From a checkpoint of a small mixture-of-experts model trained on Wikipedia: 13 layers, a softmax router.
Below are experts of layer 4 (counted from 0) of a mixture-of-experts language model. Rows are named router (the router's row for the expert) and show model dimensions 0-191. Each number is 500 + 50 x the weight over its row's rms, rounded and kept within 0 to 999. Numbers have three digits each.
After each expert's rows: "comes before" lists some tokens at least twice as common just after its tokens as in all text. This comes from a sample of Wikipedia text that the model never trained on. Tokens count by the router's weight.

# expert 59
router:510403663510553523470482457390533531532499468576497505462488471457550474515524505460502471446497497532527462446430527470544396455611480508469454539557557530485515427450469531487452534531517541481409490457504541619537488543451451473495459494496502444617454487512553555569621438443563511504500466472521505471494451614557572470535541503521493507509536517503464532413494492479410494551422433545520504516571484494529620432442514459432409466509560521621414516484452430401431578437471479431600511443508547489513491490440516476437544538525444458432456481521498410557470545517410482490
comes before: ":", "\n", " a", " an", " ==", " ·"

# expert 9
router:534429533574529520588467519573480511534429415590454537532540447627500468549446487458454480564471464555518601508513548546402516491516484394478513508495556456406449540514545516506459457421500440479563563431453580454538469523591531469507360480550491461517472508490468595462546452455362500525424550456547542383458437509453549535459422488447560596455482475524504465513511541471502516524487486510446466523536480394551588551476505467493443520519609543440531593482414466460551457521520482529541535495571456600437550412520499510517488501586548472510465513529457531429532478493462456506
comes before: "\n", "The", "==", "In", "===", " \""

# expert 125
router:471450520483600404470504554455533503401525572489583500467494535427431483487557582531574583467495462457585522479651479563561438534456495509469515562453563507458524479494536452512488506539592474546480549566544482489428513505537483451531468587534493556461485428480533476621436542485366433434591461522502520454475449575527496513538532533490477403506451499494490346521418516489493607459484534515560446492493493531545467431517475471525559410532523563517438601523519617479502479401478464519481488498497453413514510553494477538594520487476474572450531515479539486569429543555439557482
comes before: " |", " 0", ";", ":", " 1", " 2"

# expert 66
router:545562532496486575489469559491475500383515568585451528480548605500418438550488468573524459500488566615421532552493531522501483392517513440533525493502565510525490397464537503556521493486474528428504445419507489394526374516480431516464532491479503509546478448555533512470526575420579473536468500464494517537411452453534426584502564422531463466591519466531494513604432477487541564504469531502559473579494539474490448558560466653534452588525461508496527444503448535507559449533474529534527488617452534499447477515510584610518535540549534501606500526561433615498485481521519511575
comes before: " the", " a", " his", " He", " an", " May"

# expert 8
router:437549514522550500390515660416551504511541540491568437525559525538460511525577455586582537447481511512623562512446495536489508498519554391544462439451550554469463404514516472547527546541595520532461476492488516489552481524501430524525485571592489509501484484466625526607580542438511410430457511527649501518470532488448514542491588499545476403473572492533569413469444455467515475541458462558490485564538455517558542467417448479481534555501489493521436460450523521450463487526495449410507565568527514602494420522557523529423533481584440445492498507462434481582526527489492527475
comes before: " ", "\n", " 0", " 1", " 2", " 3"

# expert 75
router:510426500447446586468454532372466495394527549423485561492542533492451530479429571540506470565458430550462475502565457446439484534368431413614453426502533461515543552516505506486471546557444527481499409508499580480594476513392522501464467484512501475511372505453517505509447509470464499421551545432408449535479487611456382551514508442478495571532446508528514498482529533491645527524453457438560422528518489495596492488450497419481550504575497508454428519423550560487545476490531493426463501520548542599439507427504457484534503476539521554502525453476537508412586511485467520431
comes before: "|", "-", " |", "_{", " JPL", "="

# expert 61
router:565431400533543443577583453604485502444554451580498514561566523482510507428408510438513452515520572487465586514521493401545497518454495481544533497450483459503470486525554562526515434518531553571518654553501521489425481533575498412530554562491488532488567541512482494475452581554529426450470506571445492502462595373443569570471410483560453524542418443553540597535555538501444556517532535604464527579495548512462510512511509439510406567539491525412539500487486557527520462489574640482404482518495480521540491458489519427523567445479535559505416525497534509465535435450488498488
comes before: ".", ",", " of", " in", " and", " is"

# expert 97
router:483514412524382569548486526475467518436466516481456526507501545521374515485403523563535414612520520533459479515489484350479501424490502447469517451432442487512529541548463465460469565482383513526475447472506514498556461531570548480495538489590498490534528512487425497552476479525512547535517528385456490507454502558543543542404442415435562574571490549533590492529471535495602529362485470503568492449528540376507464604381533541439520521554531521584503394464493410521512494479524445446451522578512496518474502531524498524478427417546571477478436401530466525509514487487487455461
comes before: "-", "|", "\n", "==", "The", "==="

# expert 4
router:432654455498539544446496533501533502486499545441510527568513477502476455461592515598495470539488600536494492505508472468491543504379534500499482526423500493581521444489480561481601483410533519440459510469412568453574486531554478568579474590498542506512452446502471556421620506459479489449471375466523544508431528461464522542450464506450411545470420526409483483477385477516583513544534540557484477595483538531479576558572507398585537530492542464515509517455454539583518486550549524490464552545401501514524512435470537383579517419512540527469463607494554536544518492500523543577
comes before: " ", " the", " a", " been", " be", " not"

# expert 69
router:530552323523496441569642485536565524492563469551529572520406468412524486488460496509485520556570599449544494522521498462546434479434444585526512523462475431474487488442470517561482456550544390459580539429480513525471510520544634394421455550493556524501573437453497452541493490457527405451489573534560536621465492432500538503483489484490452467510459394500503595566507564497510520599452493488430596491437488473465542515532493558506498529506548488518509540604500530516516474537488567537522437521522431395531515548513451552487550516431481554585504544473476512514547508406462494544
comes before: " of", ",", ".", " and", " in", " for"

# expert 27
router:512524412465567487501518442464518503581508490566463571487496523400543428457489401460462580527538511559558561553536473541468419482479533528520499541477515559431481560481603451526500449493446468495575491401495522569488533557420546461493533572515466620524569504392446536472439527475555465511507560463541559545433427336525464481482475472496531564556450388560533590497522489501536487644475600455467482521505505489510558506529499511528468445445540436524520628564484491528486434526450605597620475470533494567535523501510536499466529488499508505587537499463464426511482412481487502539
comes before: ",", "'s", " of", " and", " was", " who"

# expert 49
router:410488434528498503474579536450475492460509485501468531570493500522494378553541456521571429491540611466490520447581507560555512486399569431543404425420560502512428489493466516620527510481596553479552441469452531484513462572467458520594515542534539503547506470467489425472545499455496540402409480477523538542475530391468459620451472590439594552470499485512521551504462455508438457581428591545467468520526448515514530535548446488523574515502526488519474501453492532483475310498563541399518581561516515521470465452538504496607525465612539506497471505424479525516477508526516522533
comes before: " ", "\n", " 0", " 1", " 2", " 3"

# expert 35
router:522561413474472478530506546453510492477515583416492509509528436470522474505467568442509415572471568539439463479484500541489493544453473522471483502488555470539544482495522467498503522482530465576521547481495487520495458597414457373484567543489553524481489491467429426572443449542466487418458524504431585445420472516532436557547496504448526454570416404616509480477409494493398558432501569570508583494466421370563519407483503490499598525515448516514445577540521610543484460553536527455439531469455374542536538387430496500492528489445543512537545549481505506471424497641496468565
comes before: " |", " of", " in", " to", "–", " was"

# expert 121
router:448528512488507480487615475475470511551493519484452480455418463373459566539486450530543487560561448452550515571557496428437442513476502539495545560541489467530438499440525515539522468461438470427547456448522470535462481540469501466460550464527411513491561608515532497484385481597506471506392463418523523460522476557539504419470513465469521475536546517515602519406445530481534454510437518454468467448484436491490417508538537512534557499491523555510487421511449451548557600466517380644541407522447444485509522518638540466565564490518592561520495498602547638578426515527509527477
comes before: ",", " (", "'s", "\"", ";", " City"

# expert 2
router:518485504405398517540391514507440526543455451522516594451494456502538428513477496384440527517506396586459502438482586454459468544425495509548451561479509508521488697537459462526463452465495508556589521449558469533422558505469543424460522529530525496506480446560427354551542517485524524465500423475444523472536449466609463546433544453480620494456518427510457498478403417483491462539429519543592505553476429534578506468489496547512533488492413471515530524565487571533481520528540561491471526474411485497441520452512481386534499512443546521559513460494417524511521445484472502590
comes before: ".", " |", ",", "th", "%", "°"

# expert 1
router:589540530430514469414422475434457495491536468474516457496468484527557552496471485414532481514416487516555395524462532544538446514462485508456430567545526508507469410498520412478442488480483425487474457566528482543465539489402473493466463525487498528588509529517482536471480450543501533546595544528464487476505440609517391478527582552566610547448523489550423420513488530493408400515545409466514480448461493451481509380576563463634520542570522562478461618446546548490467578438442366498573479496516474495496515482507468539595533499460482624526574538491484517523491577515447563467
comes before: " |", ")", ";", "1", "%", "0"

# expert 21
router:416468481440414490552544511502537500391463566483492548510505422592466505523560487497576474487545430418565539504529529473439502441532628592508465572459401410546514535440552506479477597428464476495535477473541484471466464493519480473550444472474532447503524503512527496492508497526423574664526515405485506427501511514497468546457483451485452495558496491467542423489535542481474459381525458503539461435478457544532494461574470438525473419509478451468430519495517418579461543493539387488459538602516511423522528598472363581514538418488521460454440542615583470542480523557462459510
comes before: " |", " by", ")", "\"", " on", ";"

# expert 72
router:443417515474549384472487556445461517514523503561542437521475497509489532493464468568660503525572533527571468477499453474454377498486513478499477500518490560516490482556520484615500577549525438468432483455457498632502434440497441448577557475486496448537463512522508546492389476517527542376568513469451547505506512559455461471496522577472567535528600524487511507528507468469469517538470479519492474398446471502476486475424511497562532467476420584592467530423460551494500529398510490493471531629565444559410528498476410483474534453504417439451544547515412605563442525539500381451
comes before: "\n", ":", "-", ")", "–", " 0"

# expert 112
router:545564517548525436481576569432554495397485476496603502489508485500392497430523582486549576515516508523449511545595536513525486418466425537470501454491454440499523569587518473569491542518603521504540475480493436580445486528506460443491456531504503466436451453531536438534507466496466502453483496476413450566413496458506458532505531486513576461621468439465506512542432519479453576471473446446527557430513411560529454482525468501513523496583442547493456515497519555408573550521524516558475405521437477401434469599475537473412527453473417428643484599519475607475579576487539494580
comes before: " in", " to", " on", " by", ":", " a"

# expert 36
router:512507478485492579583459525432464501466499563569475529498495539528586462527422520516410514635472447455587474506526589495480470457477543540585457436499610466505537482497487426470490481502423517569530548460464564532475497495458440461555499442501485519528499529394529489497554491624516502580471583468474455548462480523562396546553517463564515515532572453538546489606439546488459522410487527431654500547415478404492437403500505482488600543522536462438477474433533514539497516561419520458433429507454486502493564509586499565547530420531471520542429483554505546510496538544439416398
comes before: " |", "–", "%", "|", ")", "/"

# expert 62
router:505533413467420429498586485550494509506574460465541517503466525492438434495511587463508460597491567499491551496544514471418477372565479558561511588432470500446523529500584513464492422524580512589528566479561454506469501496527522496484371506441484501510544409485493486575486468466529376481438467566529513532443543513497514453452448539568428485466511439474506529534423491502487474475490448527435563487570568545384532380506457532558498487451482436539550476535415550488497532568448603568412465438488457422467569485519435445586506577422488553556542497515579513540586480528469483600
comes before: " of", ",", ".", " and", " in", " for"

# expert 95
router:395497443497492478381530497423539522472531471452500473503503588535394519391518517543622471464505484497494530422543505570415469567422532379484427484489460532498461526512465422597556560659497426539569491468451548558466455572532428521508492498542527480452398513425453427550430477550424431438437563516473514455480556464473490528508472565555532516516455582474441515462536488477610456439432497545562528482513510449502530507455478470524409498567591506477421496475580490445510459477573406492479499548607484476427494443490466484538509524594508512470527470465498481512474485439477437465
comes before: "\n", " ", " 0", " 1", " 2", " 3"

# expert 99
router:574519435513475494590561409569522509469528455557514560426463425514558442616552421439376618554493565470566523521524513501420491417426577549561488530459485460482506456462422616482489425536412471454484573483470503524467488481476506530464429506512514625482477481560479575520513485501450447545479559465538432438494460400535435465468456465515499479562537535482528551402542474506632470439447467461536554505493556472452578562536568521521455528492511502435510494462429429533488522516574569529538520506487478507524477568423437480420571536421461562411487497471442544434478451488485455537
comes before: " of", " to", " and", " in", " from", " that"

# expert 38
router:560463511564537565581446504473538511514593459521458550502524530537457539567504544512522477511442446555461576471538532542433541535531546547452522518564529445466519467607586483524501471444469503480583501424494605532508471511437470554587491531550555486443435478542567508487489384456469539397493477577449483434444544469524456524486472458522456515557393496472469466492431466482518314498473495552527530515502530488524486416480462512511409471512521472491532590565546571436554437512571552551526478483504460578477506502458467475384515607443399471537601507499504469466466388486467594619
comes before: " the", " a", " to", " his", " by", " May"

# expert 94
router:567461561516523496440412622443490505566493537536479393548512544539555509456506504555426435513475475498506451435412457436530517613559571442495444499577569557524470501434545535518473561564452537398545502460501517516536505500425482581561483587553572451533483538492507563469521513531469534505534510535454511521581509512367492483506507439448486552512477582518500496555620514510460467532483433418440444454508479486578559478433528366484410449500598519498464520466521463428421516527538470434520527457561505580506488474458420427416478515439361453441526510463531421520478455465460478453
comes before: " the", " a", ":", " Animalia", " species", " family"

# expert 63
router:463496530573461531427489532543590557416482571524466407606461516550434475431490512554458532547446432464476532478526518484458496490563510572519467502362455501500496416547531512475601502530525489545581543532521475538504492560604469498525461550474483406513473543518518401499530562537462511632524532534526548436498550493466492623547459485554463459473484473561451569485534488507544420449358575528515460493471469453473601446482442583492458502499499485436588440414431486477453488507569533566489507437483508407489610453451462513512543509410544526492463511606569486520481476538404431474
comes before: "\n", " |", " the", " a", " and", " ("

# expert 41
router:565480465555567495495518435544536520562451542533418514585609438592572451489514375515389525480472531498508541528548511437383560565552561472452440454394526509457513568423494521444457456408465501476544624437494610440551504488585443577547487583538587498474523501485477553456506498523443433539491502590555491474467538402486490544551447505495563478498519547615474549574548474492434471473465498534499527519515510501500598500487494476522406455463520546486517541525526509460418472503503607517579424433473502482544456497477512501470562514539560547447396508478508515475545428456449474411
comes before: " the", " he", " a", " \"", " it", " they"

# expert 78
router:479569518419421454460530543468475487526474461568644422502459490484491526499554580501472560497440437476494511512505484537473426505479473488524459468458498499518514403574501457504423516472506493539499453563525484543455468397397470449490440498494523493485490523515499514610541451500457388417569514497503489489506459622600528535446737479494533520481529485507550390552451448507497524445494398483548524515371452536551437502544493493410572564508535550524481542532588627469517522509501466456506565482545447502433501530513470563514515512443514486468505501472465521515528629562506456569
comes before: " |", "–", ";", ".", ")", ":"

# expert 123
router:566528421511448509546510569539504501476431477526511476428515521459527473424396541558516469617507529588423517501483586438505493453546475421556509512442457465520459434540555450560455485599527534524564542529470464453515512519607449475479487475477468428539574498526433433535514498516610447430513529457553535509450471548529617485469592456532441449446571538473527495536439512497532628527508530523570452501523590492453437477438469537540413539500449540494467405552472504605528556548496641432447505525538476394482441484556529556441506557444526474590499438569457513491430527425532510539
comes before: ",", "\n", ".", " The", " He", "–"

# expert 64
router:551477520439542425497547451535523510575503431513473440485462458428534550474554452492603573464474443447585539498484544528492507447567580517523533527465442510486485436404587536548520464494425552405510432441562486581455486452484515531507518421551449481454568564406475521473444468540467504604505439454527509393495503420518517457485476478502571464501567498569471507417539587492544460591496544512513443423612493565447495409451480462505443514488502442432510467467453384556483432463417452577580475561456457465627471589603468491438536470464467542528505460552497493541486558504476544556
comes before: ",", " (", "'s", "\"", ";", " –"

# expert 3
router:494468517477476565549484517414479491418483489626520515540530437611424499513523494546467449466418495480504474594550423503462416485552540423424545525440498458490559448501479451419477549429521512496518452463503585558566478506553510495531367509482581498493498457423463556592436543537479565523479454414564594481447547556461487547351491476436469606565535477462527537429487502494602565493513397528568511512485484526502502504547546491515479548548512494512459545441500410455479521449567395439511558539490488566459504443500465530479459472548535468508504527564512376477514569364479447490
comes before: "-", "|", "\n", "==", "The", "==="

# expert 7
router:509434499501526446515459479512438507515449501599525428459516553439517478518474507511553432572483539522481359348381550494536486515517540401554500565524473561530447456468543421558414490588540520505551504463439458519507599454453475486576544562466459435524429519533440484535512548535586515480550499538414547474584479492468526542439503438539525505479566599466470533601583496469512537444452418368512457485489547509484572427538435390516465515508423472518462493498514530511462574432551484472506522416579511441508473559589520493533513508501494485438452493488490458600506504469414458391
comes before: ")", ".", " States", "°", ":", "″"

# expert 12
router:533430504436534539447450530389414505485461525528477512500427448536389544551513564483601418485471476526466373443537493529524449476580505449487508471479469494597539520535483451519473615559548420572444516463494503509504564533452451448549532530510483493526483534511517427491461507591484503402527503474318546498521463552492465540597536538494627544452454453500511423487397467513519498517446517493566513480405465542581475471495515489485555501479538576567443610436528596512505462507496464516447559431555429464443597430472453495560511479454487468473521544491608561506527545567470472492
comes before: " |", ";", ".", "°", ")", "′"

# expert 87
router:438368579503587521547534561474545502487498553508504554573408444420437489512492487535510468493502511555551482517491563447438461469519505511655513544538583470534429456467453587479463485609524509558440557545397502449532473534508482481454508583522481529492453513457549465476518475397537468527486380593517389560462505523460609520480499551569507463465507460472577382547555493478396505487493504481494482442543445466554406436521540523448571470566499525491490396457576512493559483545606499541514521507432482597537508464535536514449516445511492440557558514456457496619517545509507435501
comes before: "-", "\n", " Born", "==", "|", " Coordinates"

# expert 33
router:566527537507470421555464649534482501517374411597508431459512504524543527538482554478470481529456457559466518385446550450448479512582489514497449548535457521461388584468502443472373544451513506473546452477458533473519519471475509454437462546442385533425546487560450536546454481535542479464540490530509518508518434565496569611375532375461487434425551484483485513544424425528520448536404505491579530526469561571477560414418485514499483475484467477564501482561429552561473539572468517430481514451534476462486474560575513468515478572460597485491540475498515496544516578500427503543
comes before: ")", ",", ".", "–", " |", "),"

# expert 23
router:640548482517463538598428495479532488546485518541508590460540585516506459472587543512484486541467566521502633569537556532377540434458471554485469455518565344502525486501450503515569399458458491447558517482432456497459456584536516573487508581547495426409411486492543541493528498481525528502479551560527519518442462454548444575499497403524437421500447474456453590541459547502477465456495524476491556569455476519443529462539426503483461536508483577468569489569445584465541390567485503545529414502449499541473522483429468476474551442472443502575456574467459554501425509504528568596
comes before: " the", " a", " to", " his", " that", " in"

# expert 50
router:584490522542508564545507493560569492517447486511489510406618538527473525541452530485473497450473495486468584497540577621539533473501553533444484435515404411475569531512484490428530458508417544539459557437408526438459574526502507499504513575579506408496467511459483576525426430574373551453511494524444399443455494379549454547456443412524461499567441521518514583438482516516415422426409414466483556497428555491455519456515477517463408553523461501445497500575446570487536474500548533558439440460479466521567502542465494381481543479526494432462461520476517528417422472481449492505
comes before: " to", " by", " the", " in", " that", " with"

# expert 86
router:561514399562537527511527425476577508557580452529479574463541541522530455495536504461449384566423510591467519436423529533495561486486391514504477441590519484484541440465467510423528406450452489512489503522412537524497542579573501441513466539508561467518460585526471589476532511633445555573460501569481551594531579511428520527501417555505459454476443527523431537501527505512564449480535508519369510575528526487547610378446424447508475532540549502449511568554476545461476498512556662481527465474484462510503498449355520451476520471471508471498521505470514506492527431490501440503
comes before: " a", " the", " been", " not", " to", " in"

# expert 42
router:489516463574500601498458492554570510488558503478386490442434513494455531449493464585445432478419487516431526483517509490467410558567477445447443433460591527492509510488432434509511545463518519478509594544493569453512514514432401465393493515471483531525499479506460508520362581530573483559539470577476500543492462471402457476563460482604524449519522509536514456572540586487475471365461393544482491453464468565531498495507516492507485463611555562438514526402563522578487456510449471440535584562509489542543549506519540512524476594542478619505418449519540396531421488488445421523
comes before: "\n", " The", " In", " He", " It", "5"

# expert 45
router:470537520442423487569425555423557484455496512507483514591526428582585469505503564535518511525472380492498491457507480461454524558490514535503426529443620435460549493531487454474506516535407463431514511455503542493531580521444493439418419586548472529541495509521495537535500543607480450470539455544521525483526493600453464520581496461542589531536512466567518424536441547530405475472513474445499478411485524506530561471454569432545564392565629555509468558442556604520520494529475402435416546576498479604399499401502498502508507442508410517509477463575476443520536573475462504451
comes before: " |", "2", "1", "N", "A", "3"

# expert 52
router:487465446505489496510605560528503549418479578471517517516588423495488530591427534503493428476533509464486479469548531563556447461505529567478474442444426488535458617529530474519575549537563485574536489463430541542436453579578472501514522588593500529524482547487359479582397522566460592451406526527511454452432505424566536557447506482569545494616493533448583528459483506487511514425415456624451488526426508460488508502509485579593473503491423509555526563531488480539557524502562511554470480482500500423542557479512469460505525518410473451473402575607515448436466460496443480512
comes before: " by", " to", " in", " as", " for", " that"

# expert 103
router:504561498461539463477412502428442514474475554453506499477478514555448536471592531497462540531525443483510443474616535474461481390468427482526465544542636421490493496459497454546464566522471505545493454456485492515503489473461454444566531500477438482484475514467531418540477476531494521510424537422408474514472472552553366457550555458482620524570516473456493428552465468497584543417460524546514481435386462487643422387528546497494548478548483570479427569459492513479508431418508454547487562415532516461449574452536471519631469483560492492566512477515458590590525568522525504399
comes before: " |", "–", ";", ")", "%", "/"

# expert 29
router:495559383558405554519513479628501495564474444477516490493467453545402474484491418569459457578498563547425632528481585427509499475472537536517531526461474465474398579526455494537535392436500446490492533517458533465511397506625460513489482593534582506531510473540438519412523502477479450491523544537565475492461563474411622530420464495430449453502436490427410528496497520504527420471549564543573483493481466542482556567515472604569480535483464482472599445513504488581495469522559523440426548486407477462563496485513507498518494481472544444546480471581396531458487451442544505541
comes before: "\n", " The", " He", " In", " It", " On"

# expert 106
router:474491489547440506515493480490519496509518553518525525555430569563522440564588481493429439469522470422541543541505446600476485553562484520469525464452561436517555402400475495512510549484465529477567482389559527577490559502501388547500441515514559518541468549467524552575473550500422525636487472475570524515473483538462461456565469447562468498469508500552508451564489471511550441407471493461588478537435467405522561513497443528484464494532522459450580447451541514430457497474414415525554532473456499596477559554473462457471510413514372601441537579462596565469483526640397494521
comes before: " the", " a", " his", " her", " their", " its"

# expert 98
router:521474483503579458466577433548536511544516475462530513516443440561465545503483533454457539484529556449516477467426500473596475532497374432543491517410462528480461469383480538412472383596511461523544575481595482488501547503581562451448511479513500443502540491443515494570553530498556463544441539530565495471500495528471596481410515477529371483534506503478463611409537538507480462489443438478424557620540515486432475498536490525489434539571508420510508428597459510532509635517515509547476455392510544426550560547413555500524522646431524489440496473514500506469514468533456422475
comes before: " of", ",", ".", " and", " in", " for"

# expert 25
router:424437523503511536478466582405502487410488405430431429522441491558466442480430471588537446535546445619483479454478559467512538469560530443506493554478511468511379533472474444467589505620520432497465481512480534518587492530559548507394535468514475512452476554543527524524541546492557464482463443509515491419501565555436484570527510498468550510495517555518451454481438493479536423571445506408490441485485497504510442542492524490506476460471476482524452485436550373540438561507467420418497588603514458607399431432498540456421499521559421388445388504507423504523500489501441460454
comes before: "\n", "-", "born", "N", "2", " JPL"

# expert 107
router:643524469613542547528442503546492502587564586446421541544567545533490550542548564518391457480503486544479553557515509522496473511433504572447490544397545518520513512487519500554445565384501457463477520425483503493605497527586476620489464480583592512539407467551424526470593518498480525519476465556495409518448482500556420466605545379555533573418479454497490546430525473496531468542538556544500539611449504461532481507493537574519452481434517512449563470550489490464537437515531598549556520483476489495496507569486436486487494522490497559583528532521503581514601420551512520567
comes before: " the", " a", " his", " be", " their", " its"

# expert 40
router:486550471428505451505582451540524492588541498585553482535434490467423469505486439466532553557526443454462529505533483505447482428549460566550476601395368566518561476357516492504499490500598526556479477577547514484488459426598562501580460468461459510440587559461402383481496491499389539552528498419507513376493531500575568530495479497467529497513556503566558543484472481512466532485463497532498453476483538463463461543575481476478482499578557547509520515548470444556558539415558399530470503565537441441494541541473454623551518449445531538524506507559399537499434537511492508605
comes before: ",", " (", " and", "'s", "\"", " was"

# expert 104
router:559575452483475471377511482486447527422527498434503553476452466527526502478575591601524522505518496558463502479535515514499437430517475539441468434502550526550491434578435431484432475486509526504533484553529401561469486528492487474485458475515456537511571481423481587603457496491496454488442535509460560463502543515609400484633611539465634501440594548499554500535510573482469566590509450512554478459435463430552428481625542516547524397557560603525434548430448478430498558464526448507528510491491426455447440570448582607507522573502513519519537472524485534497505530501475475524
comes before: " |", "0", "1", " /", " career", ";"

# expert 109
router:529519577472517481435597428549492514538498491450486517417525478356504530560515547558572490511526504505538551535529439450464328454585591539525560575536457541528419528467525476566483483518555538497496528468562444539400519509493534453521457504501471535467558617542446456492430608593588475522581522454580602514504443520550541433516558517468559485465575596576556477497432503483487517570492576488467426460538514526479511485574498483513444438405485497546553438521504515500498580451488524578540454472443450483529452527588474542568532490415576603569534468477505525518490537561526511486
comes before: ",", " (", "'s", " State", " City", " de"

# expert 37
router:595531496488437543521501593567515494473519510577502456444565545525465458454522445547463552554515512506493504549486540478463533495478439562474468493485477490500552486488502582412581482359517465507485510520549501496505447571565499457473504466544494489548508499446530472506559520479476545585510496474518412470471544455545498541460423387513410408526570451492483486480474433493515484512481480515532559538536520545370542538568449455543494486517405467473456395585552460580435608450545440527484475602380482460594427597419406476403532406475472458574498570582558570451499576453551489512
comes before: " the", " in", " a", " on", " to", " by"

# expert 57
router:533500492519499442395510499521445519509459469475447493450453419485452468534546522448449550485500365527478528382458540450538536411568455510543504479482494495551437522505417430485402535436447489556542454427453484518451443432466482437463549525505478476496469543491393419547532494538545455558483523477482402430524437536509573571434521433478575451490555531556507509418515549538497410444460566491488434510399498473516526468486469402499586542595449428433533491517439501564521504525470373563486519507648525428558553543575497463587503520436537482463508539553461541555430549518454478576
comes before: " |", ".", ",", "–", ")", "°"

# expert 85
router:416539461510549486418534597525576480502518436593488511504525542488542452526494478528558440512546563516518489523518465516444533557468545486500490536398530500480565457487501552574516522506529530425457493463514640517492490548471394548471492547621521492608501529455485511582499553467579498447433408460600521457471555449483538537445519503484552472397455552478484635464547408504499531617450527523576498558526402485459569558522459589509492447487548453468415548482392494504516511564511540426586590579461519540467508560545548494515497486565465462516470569507581484555544504446399446522
comes before: " ", "\n", " 1", " \"", " 2", " 3"

# expert 114
router:520522553531414493502507450450441511491483476522427564448464568479497526490484494508486443612558481559484500443541607419450472426452526489611507455469547479543472598501473505543486542539491541518476447429436511474499536539447505393558552496489415556418435516472460485500458515490555484444539560428444485601411498508430452470491516460521506579511567418410514456520418509495515428428477495454541503427447432546457512461602601506504540506462411423506482593465512518550466513449489452533536464495459418519451548480538463449451550541619478620593504522459520606452481406473493522395
comes before: " |", "′", "N", "″", "_{", " election"

# expert 89
router:485566511540566539542547519542523524474452535569538465515540503545404521482475471558504483544500444487537457456572568512417442503445538521492494564484537382495523490521537502531465483519540511515578433534579466584517510437514467498500437434493503566441515476394556413493471403574345563532482502560506509495481449582587445515427596468406511481515574480455578481490465417465630518450437450479520449437508439554569522437488537471599535404576511514461480439493562440511605506460495483514474510534569484436465530527513460536479550514510566437559485458588502493609545528610508561543
comes before: " |", "–", ")", " round", ";", " 6"

# expert 0
router:438520559557538542457565496456579510460478603469504498483428478493441476522571574490494481480437475461615486511546501531500449486506530502364474531491544456563484402537441436478596502593498425524565532479474526571484580483528419496550448545528489524470424523461473467576497488561400540556542504466497495516500440487448372554551523502511621468518464528493502423513452514485529530485463518429451442474416436535560501460520484426537496426546543585500413623475504515451467556553504444470480493405465482434413528501450432550545528494475397426499479536504561567520553588601423521435
comes before: " |", " 0", " a", " 1", "0", " 2"

# expert 92
router:466481466574474543541442469558525496500473488517438499471566543490583453511499483502382456588444501461422544523500445483414475502524563472512445464453550485435534509502462551508530471422498519522480673498479543482517470506601503502524426573466534529481527437555343540469565519523530447502523481605563518440480531422475619535540526583404445479449462434559501555552437475494492485440473511531525513580443556478454583486477499459507510431390495523542595492529455543512491408529545642513462490558400490516494439429551546479536514405461576531512463526592471433473537452487524505536
comes before: " the", " he", " and", " it", " they", " The"

# expert 17
router:462555489387385480492469552520540543467460577472554512530556420490494502580486531544514507575540499468608466472482490503526438478474487520386506491443574445636540483533484351483521524513565414589572538468520524504539527477493445351445493448517458501497492478449505515553466506504441541508513471474514551514477504461485424461570476461596571527435553448481455431595402493482384489521484417445559452382437533556460547451520566430492486446527508562517429550447576526459492529532459466465511509521385493473477504531439501510591508442497431521504522489550573508519493526601479459453
comes before: " |", "1", "0", "2", "3", ")"

# expert 74
router:552474467526603534505566416476537495494488469457521417607547546628566482554535499511431463485426544570480529454449529497522567511456532428429427405442469601515443452552472536361475464622503612495507547498512541496566497519498516500549506497534500538579422521558430591491565398564495565570484482534438562446547515487446552489608487539484529561481510572470447519532489498483477513452485536529418461564427519450570547476415464450447409515461532547505504479518466504477447538571490581421485538429527448458525416450448528423514533493521531405428436512476478489521481504500427499493
comes before: " a", " the", " not", " be", " also", " used"